{"n_layer": 9, "d_model": 640, "n_experts": 96, "experts_per_token": 4, "d_expert": 64, "d_shared_expert": 320, "activation": "swiglu", "moe_layers": [0, 1, 2, 3, 4, 5, 6, 7, 8], "router_score": "softmax", "normalize_top_k": false, "routed_scale": 6.71, "balance_loss": 0.00225, "balance_bias": false, "init_std_router": 0.0209, "lr_router": 0.000603, "n_head": 10, "n_kv_head": 2, "head_dim": 64, "vocab_size": 15976, "norm": "rmsnorm", "norm_place": "pre", "norm_eps": 1e-05, "positions": "rope", "rope_base": 48500.0, "rope_fraction": 1.0, "qk_norm": true, "attn_scale": 0.125, "tie_embeddings": false, "parallel_block": false, "init": "normal", "init_std_qkv": 0.0453, "init_std_o": 0.0, "init_std_up": 0.0453, "init_std_down": 0.0, "optimizer": "adamw", "lr": 0.000829, "beta1": 0.95, "beta2": 0.95, "weight_decay": 0.46, "lr_head": 0.00675, "warmup_steps": 273, "schedule": "wsd", "decay_fraction": 0.445, "decay_shape": "sqrt", "final_lr_fraction": 0.1, "batch_tokens": 131072, "seq_len": 384, "doc_mask": true, "train_tokens": 653700000, "steps": 4988, "dataset": "wikipedia_en"}
Below are experts of layer 5 (counted from 0) of a mixture-of-experts language model. Rows are named router (the router's row for the expert), down (a neuron's output weights, with its number) and show model dimensions 128-191. Each number is 128 + 32 x the weight over its row's rms, rounded and kept within 0 to 255.
Before each expert's rows: a language model's description of what the expert responds to. This comes from a sample of Wikipedia text that the model never trained on.

# expert 55
Cells, brackets and separators in tables of music charts, certifications, race results and climate data, such as European Dance Radio, (IFPI.
router [ 87 164 147 129  78 209  74 133  96 139 127  60 169 132 142 102 180 103 133 113 160 139 141 125 116 153 152 131 146 103 101 147  89 148 146 102 102 137 110 134 116 105 130 170 151 144 114 168 143 130 134 108 109  71 141  77 126 138 130 138 107 137 116 139]
down0 [134 175 139 101 168  74 126 141 164 159 136 124  89 128 104 127 113 134 130 129 130 104 121 179  65 168 184 115 147 115 147 130 140 114 100 105 164 181 150 120 167 121 141 129 153 146 131 180 134  85 120 111 187 188 120 141  65  90 176 105 131  90 135 151]
down1 [144 168 132 120  81 117 122 127  83  86 141  94  95 140  94 129  96 154 195 174 118 112 113  90 109 125 104 115 140 114 112 115 124 212  90 118 158 110 200 129 116 125 139 113 102 153  93 142  91  94 112 177 143 185 122  67 135 115  92  93 118 137  76  97]
down2 [105  90 134  81 107  93 112 167 136  56 143 141  90 118  98 164  97 158 105  47 128 150 132 156 159 163  89 137 125 124  77 142  97  95 115 134 127 140 126 118 114 152 138 123 204  93  71 189 148 145 169 141  69  74 128 171 153 141 108 138 102 132 155 120]
down3 [126 126  92 179 173 141 129 196 176 149 173 132 119  42  98 145 134 136 173 161 168 150 160  32 114 124  52 123  96 150 177  91 106   0 102 119 119 133  90 129 109 144 144 144 124  90 114  83 107 160 154 160 150 171 182 143 152 147 110 113  70 148 123 170]

# expert 42
Word-initial consonant pieces like t, bl, tr, Ch, often after hyphens or in motorsport results tables, such as six-t-imes, front-s-plitter.
router [ 99 174 122  73  95 157  96 139  62 113 136 120 105 109 128 114 185  99 163 119 145 132 106 118 161 114 191 164 166 136 150 149  90 142 157 145 144 152 116 118 120 172  65 139 137 136  87 160 152 116 104 140 156 122 196 124  89 174 108 195 118 146 138 112]
down0 [129  91 155 104  94  60 178 118  93 137 151 162 125 124 129 147 128 119  69 134 155 146 154  66 162 163 100 107 135 105 129 184 126 166 109 136  60 104 119 100 120 136  93 130 128 186  80 136 157 138 166  97 150 179 115 123 129  90  99 118  85 122 182  82]
down1 [132 148 173 125 143 155 171 158 111 159 105 141 137  92 146 130  96 143 174 223 117 146 143  90 131 115  50 163  89 144 126 132 107  95 137 102 187 110 103 157 110 185 113 119 180  96 122 162 158 147 137 157  96  97  82  95 114 111 185  97 117 100 162 133]
down2 [145 125 119 151  80 138  55  90  42 163  91 105 141 119 108 156 153 120 146 167 174 106 119 155 158  83 122 139 113 156 122 141 143  89 137 134  99 157 177 127  96 183 162  81 143 147 158 182 119  91 106 101 148 159 110  57 173 154 136 128  86 149 155 140]
down3 [161 166 126 132 143 141 159  94  96 123  85 140 160  92 152 159 103  95 144 108 109  95 148 129 142 112 111 119 129  85  98 115  71 178 109 127  68 120 106 165 142 145 101 147 118 164 118 117 101 159 137  89 114 117 149 115 183 170  49  75  91 168 158 157]

# expert 63
Short letter pieces inside common words, right after an initial letter or syllable, such as squ-al-id, r-ud-ely, fl-am-enco.
router [132 128 134 171 110  95 127 102  95 140 154 114 127 141 133 152 190 138 116 157 130 135 138 109 135  79 152  85 134 162 144 103 156 158  96 101 139 112 182 200 130 110  86 112 115 216  93 122 139 108 136 129  88 142 164 184 139 112 140 197 110 161 122 142]
down0 [180 103 117 192  24 139 154 193 161 116 121 145 163 139  85 125 143  98 145 131 152 138 137 167 123 121 101 123 105 144  51 116 149 124 134  99  75 107 161 138 131  82  75 119 147 131 117 108 188 144 105  93 141  99 135 155 150 115 100 113 201 139  81 143]
down1 [138 174 118 106 103 125 109 171 140 153 137 130 109 149 150 134 116 113 159 188 105 132 138 146 137 109 148 138 170 153  96 146  80 146 135 155 137 143 125 116 162  59 114 143 115  65 103 124 160 124 134 147  95 100 142 103 179 103 118 103  82 139 105 184]
down2 [119  93  93 133 160  75 134 112 157 111 203  75 121 184 165 134 137 137 144 143 110 174 105 114 135 144 113 132 140 120 115 133 125 150  56 151 169 152 100  76 140 148 101 129  51 131 163  85  20 169 129 133 145 175 159 158 178 126 184 102  93 132 104 166]
down3 [117  89  70 191  69  80  99  84  91 126  68 139  95 125 134 113 118 142 120  60 141 198  93  86 170 134 139 105 100 125  82 189 108 182 160 125 112 164 133 124  79 147 137 132 123 108 145 132 150 213 152 167 116  92 139 126 114  61 136 151 133 132  45 160]

# expert 60
Middle syllables after c or l in ordinary and Latin words, like ca-ver-ns, parc-end-o, and LaTeX \end commands.
router [123 109 149 129 110  90  62 108 137 150 119 115 171 174  86 133 219 143 159 140 161 102 197 118 175  99  64  95 125 170 158 116 131 159  80 105 146 167 186 160 167 102 110 150 141 131 116 150 151 107 144  80 148 144 162 123 104 133 154 147 143 112 148 136]
down0 [ 88 152 199 127 125 152 111 133  92  93 168 148 181 121 115 148 152 128 142 113 142 133 150 145 109 117 139 115 163 137  49  96 158 103 129 105 113 190 172 107 132 163 149 180  99 141 121 154 105 112 161 133 139 122 132 168  90 113  78 167 142 134 153  75]
down1 [127 169 165 144  88 115 113 161 148  75 176  68 120 106 149 117 128  97  83 209 121  95 126 158 155 115 121 153 123 136  90 114 150 157 159 181 140 163 101 148 168 125  75  86 170 185 135  94 131 134 149 162 128 110 144  87 124 138 120 141 114 118 114 105]
down2 [193 135 136 109 164 197 140 136 108 136 119 111 161  56 127 157 132 130 145 128  87 128  70 106  82 209 164 164 139 121 101  88 179 132 111  90 138 108 110 113 143  86 144 114 106  94 148 142 100 135 107 163 163 137 127 169 145 155 110  72 186 114  95 133]
down3 [111 106 145 104 125 124 145 127 131  71 141 151 133 133  76  83  88 145  96 131 138 115 110  66 137 159  97 127 108 181 153 155  98 113  91 108 146 141 135 106  76 195 135 139 155  88  94  66 142 133  97 111 138  86 166 136 153 132 171 137  66 128 146  81]

# expert 1
Commas after words, numbers and closing brackets or quotes, in prose, lists, dates and tables, such as Murdos, and September 13, 1993.
router [116 109 117  99 171 136 176 139 145 208 182 107 108 143 134  54  93 163 149  90  74 167 170 134 129 119 114  92  92  90 111 161 118 191 133 129 138  96  68 132 170 148 122 141 125 113 121 143  68  68 120 160 151 114 107 102 110 126 117 119 106 168 174 129]
down0 [143  84 110 109  86 110 143  80 182 139 103 103 136 162 111  95 132  61 116  88 116 157 118 119  76 165  96 122 141 167 124  95  97  64 110 109  95 129 148 117 160 118 156 154 160 125  95 143 121 185 132 130 124 162  53  92 159 130  57 100 146  92  90 146]
down1 [112 142 127 118  99  95 129 161 169 160 117 109 111 145 149  80 146 102 101 154 125 103 176 176  98 135 100 112 110  87  83 105  79  80 125 187 121 132 123 144 118 105 172 102 114 105  57  63 126  69  96 143 107 101 186 181 158 178 136 186 141 103 185  76]
down2 [165 121 109 146 114 132  62  98 140 159  93  21 134  89 116 117 141 131 152 144 121 131  99 177 100 123 111 154 127 151 142 134 185 131  90  83 107 106 179  47 161  76 115 154 105 107 143 106 128 127 161 129 163 172 130 161  75 186  79 139  70 114 106 173]
down3 [115 106 108 108 131 132 110 158 189  62 149 130 137 103 151 182  92  27 143 159 109  71 101 145  96 145  98 106 136 158 125 107 108  94 147 146 142 121 137  60 104 161 150 124 111 174 134 114 137 152 151  74 153 110 115  64 122 112  91 126 131 112 224 103]

# expert 10
Pipe separators, numbers and dashes inside sports statistics tables (goals, touchdowns, first downs, positions like FW, MF), e.g. 22 | 23.
router [135 119 197 103  85 161 105 202  80 191  80 173 122 122 108 179  70  94 153 127 138 199 133 107  97 151  84  90 136 113 158 144  90 105 184 174  56 141 147 116 113  96 153 200 111  87  81 158 127 143 131 132  93  87 138 153  90  74 103 103 117 135 124  91]
down0 [161 162 130 154 117 108 128 103 119 103 186 165 136 169  80 146 184 133 123 148 164 104 112 116  98  99  59 151  97 148 120 109 105 146 102  54 128 137 125 100 124  93 188 154 140 155 100  81  61  80 149 126  82 117 151 129 125 105 180 101 108 140 131 143]
down1 [149 159 172  79  64 156 158 137 137 154 185  99  41 110 149 152 146  98  90 158 104 144 110 132 144 156 131 151 105 104  65 137 119 130 140 164 134 115  93  98 116 122  89 137 110 187 138 121 172 170  73 159 180 134 156  94 133 126 131 130 165 167  79  97]
down2 [137 124  74 169 158  82 144 106 140 202  93 131  90 123 136 117  58 144 128 109 133 108 126 182 129  91  95 108  84  99 138 148  99  70 153 108 124 109 103 150  98 154 165 152 135 153 130  93 141 116  86 110 131 148  54 119 130 147 105 125 117 197 152 175]
down3 [185  94 130 157 140 122  60 112 163 167 113 100 166 106 115 145 108 108 110 130  82 120 162 105 163 165 107 113 122 138 160  76 174  49 172 111  80 149 134  98 158 123 181  89 138 180 168 151  83 179 101 128 161 197 101  55 101 129 106 148 143 171 118 139]

# expert 7
Pieces inside English words, mostly Latin-derived, right after an initial fragment, such as ric in Agriculture, ut in clean-cut, em in anti-semitic.
router [135  95 181 139  77 111 103  82 147 117  88 100 120 118 138 115 201 145 165 126 142 158 131  71 186  82 129 138 126 176 115 123 167 138 136 149 155 167 144 166 122 106  82 148  96 223 115 121 159 122 120 150 108 129 167 125 143 136 144 172  94  83  97 125]
down0 [129 148 109 124 134  77 100 131 119  93 162 171  99  96  94 180 131 100 113 117 108 138 195 119  92  93  83 142 147 110 171  96  86 137 122 117 134 159 135 133 212 159  95  95 151 161  83  65  71 147 119 102 103 214 146 116 111 101 118 164 123  88 149 130]
down1 [116 190 170 194 170  52 143 150 107 129 102 156 110 145 138  85  70  48 107  92 136 178 141 143 179 120 110 172 169 190 120 112 131 142 171  94 123 168 108 107 214 147 128 119  94 114  92 185 116 118 158 138 177 130 125 143 108  81 175  71 116  61  82 108]
down2 [182 155  87  82 118 166 107 101  36  89  66 162 159 110 145 158 140 122  87  92 127 152 133  74 115 151 124  26 191  79 153 119 158  93 126 106  81 101  63 121 157 133 137 150 170 128  81  80 174 120 175  80 155  95 115 134 163 131 101 125 129  97 121 129]
down3 [130 165  99 145 140 182 124  85 127 156 113 138  97  81 149 137 113 133 135 136 111 165 124 142 118  89 132 163  96  65 133 111 111  88 107 138 135  44  98 177 134  98 169  83 168 138 117  85 142 160 193 161 137 108 120 136 108 100 125  98 150  93  93 108]

# expert 48
Temporal words like since, until, later, after, before, and commas after years, plus pieces like after-w-ord, Over-w-atch.
router [148 125 112 107  88 140 148 136 136 156 155 133 125 125 146 137  95 138 102 148 141 131 171  83 150 100 188 197 189 127 121 115 158 158 166 189 113 120  93  77 101 196  78 102  93  87  78  84 132 101 133 151  89 153 141 111 130 104 114 184 116 108 108 110]
down0 [ 75 158 150  83 102 212 120 114 172 124 123 201 117 141 154  99 100 185 104  76 102 159 167 108 130 101  85 180 129 103 137  99 142 135  86 118 126 168 120 124 167  72 121 132 182 160  99 144 104 169  93 104  56  99 148 184 105 135 127 101 188  83 185 185]
down1 [123 133 149 105 144  95 150 157  65 127 101 172 144 126 154 114 167 114 132 131  99 123 130 101  95 132 146 145 110  83 114 162 158 152 172  92 192  52 134 137 125 150  92  77 133  90  78  99 104 114 164 163 145 107 136 144 162 185  79 104 140 135  78 141]
down2 [108 142 129 106  98 153 137 122  71 133 138 116 123 140  83  57 158 142 148 111 148  69 150 134 115 115 162 166 197 130 116 140 114  79 118 180 169  92  83 174 138 118 136  82  99 173  68 191 112 173 126  79  99 103 131 123 172 135 103 109 173 191  83  97]
down3 [171 158 128 109 142 178 135 116 132 146 162  86 128  89 101 155 106  71 137 191 140 103 158 173 103 168  87 135  93  94 140 121 109 138  74 143  94  58 134 145  78 141 161 157 120 104 103 173 128  56 132 116 101  44  82 113 128 125 192  70 122 157  55 149]

# expert 61
Country and place names ending phrases or table cells, plus aged in death dates and years, such as Pakistan, Spain, (aged 67).
router [100 163 150  94 174 121 113  60  97 120 111 160 132 146 152 114  97 100 120 106 131 183  69 112  87 106  44 126 119 166 184 127 122 125 102 133 173 149  92  97 130 192 170 127 192 218 160 157  69 132  96 124 133 118  70  78 148 110 105  59 129 180  51  89]
down0 [179 155 198 153 114 108  88 129 123 128 161 119 110 110 129 104 125  58 126 108 149 136  61 114  70  29 133 179 241 145 102 112 118 176 132 115  95  60 138 129 139  56 146  87  78  95 131 129 169 156 202 147 148 161 131 123 172 155 147 104  95 150 129 124]
down1 [120 146  75  65  73 133 189  85 136  89  86 101 186 104  91 121 113 101 130 106 115  89 107 131  32 101 133 141 114 115 164 148 102 172 180 137 114  68 148 112 111  94 169 137 121 122  70  95 131 125 115 168 147 144 176 148 165  83 197  84  72  97 151 189]
down2 [200 162 111 116  96 130 138 141 165 149 108  90 107 141 103 100 109 146  95 112  99 148 138  46 108 125 139  85 118 127 126 119 120 100  88 116 121 113 134 155 108  94 154 140 155 121  64 116 130 104  93 106  47 124  58 178 162  89 140 147 103 121 150 182]
down3 [151 152 144 104 109 140 195 135 141 176 137 110  79 156 126 186 159 154 105 139 164  95 144  64  49 150 102 112 163 109 112 111 125  95 108 136  52  98  90  62 128 148 101 114 142 127 139 169 198 124 115 150 180 135 143  66 128 111  40 197  98  53 112 135]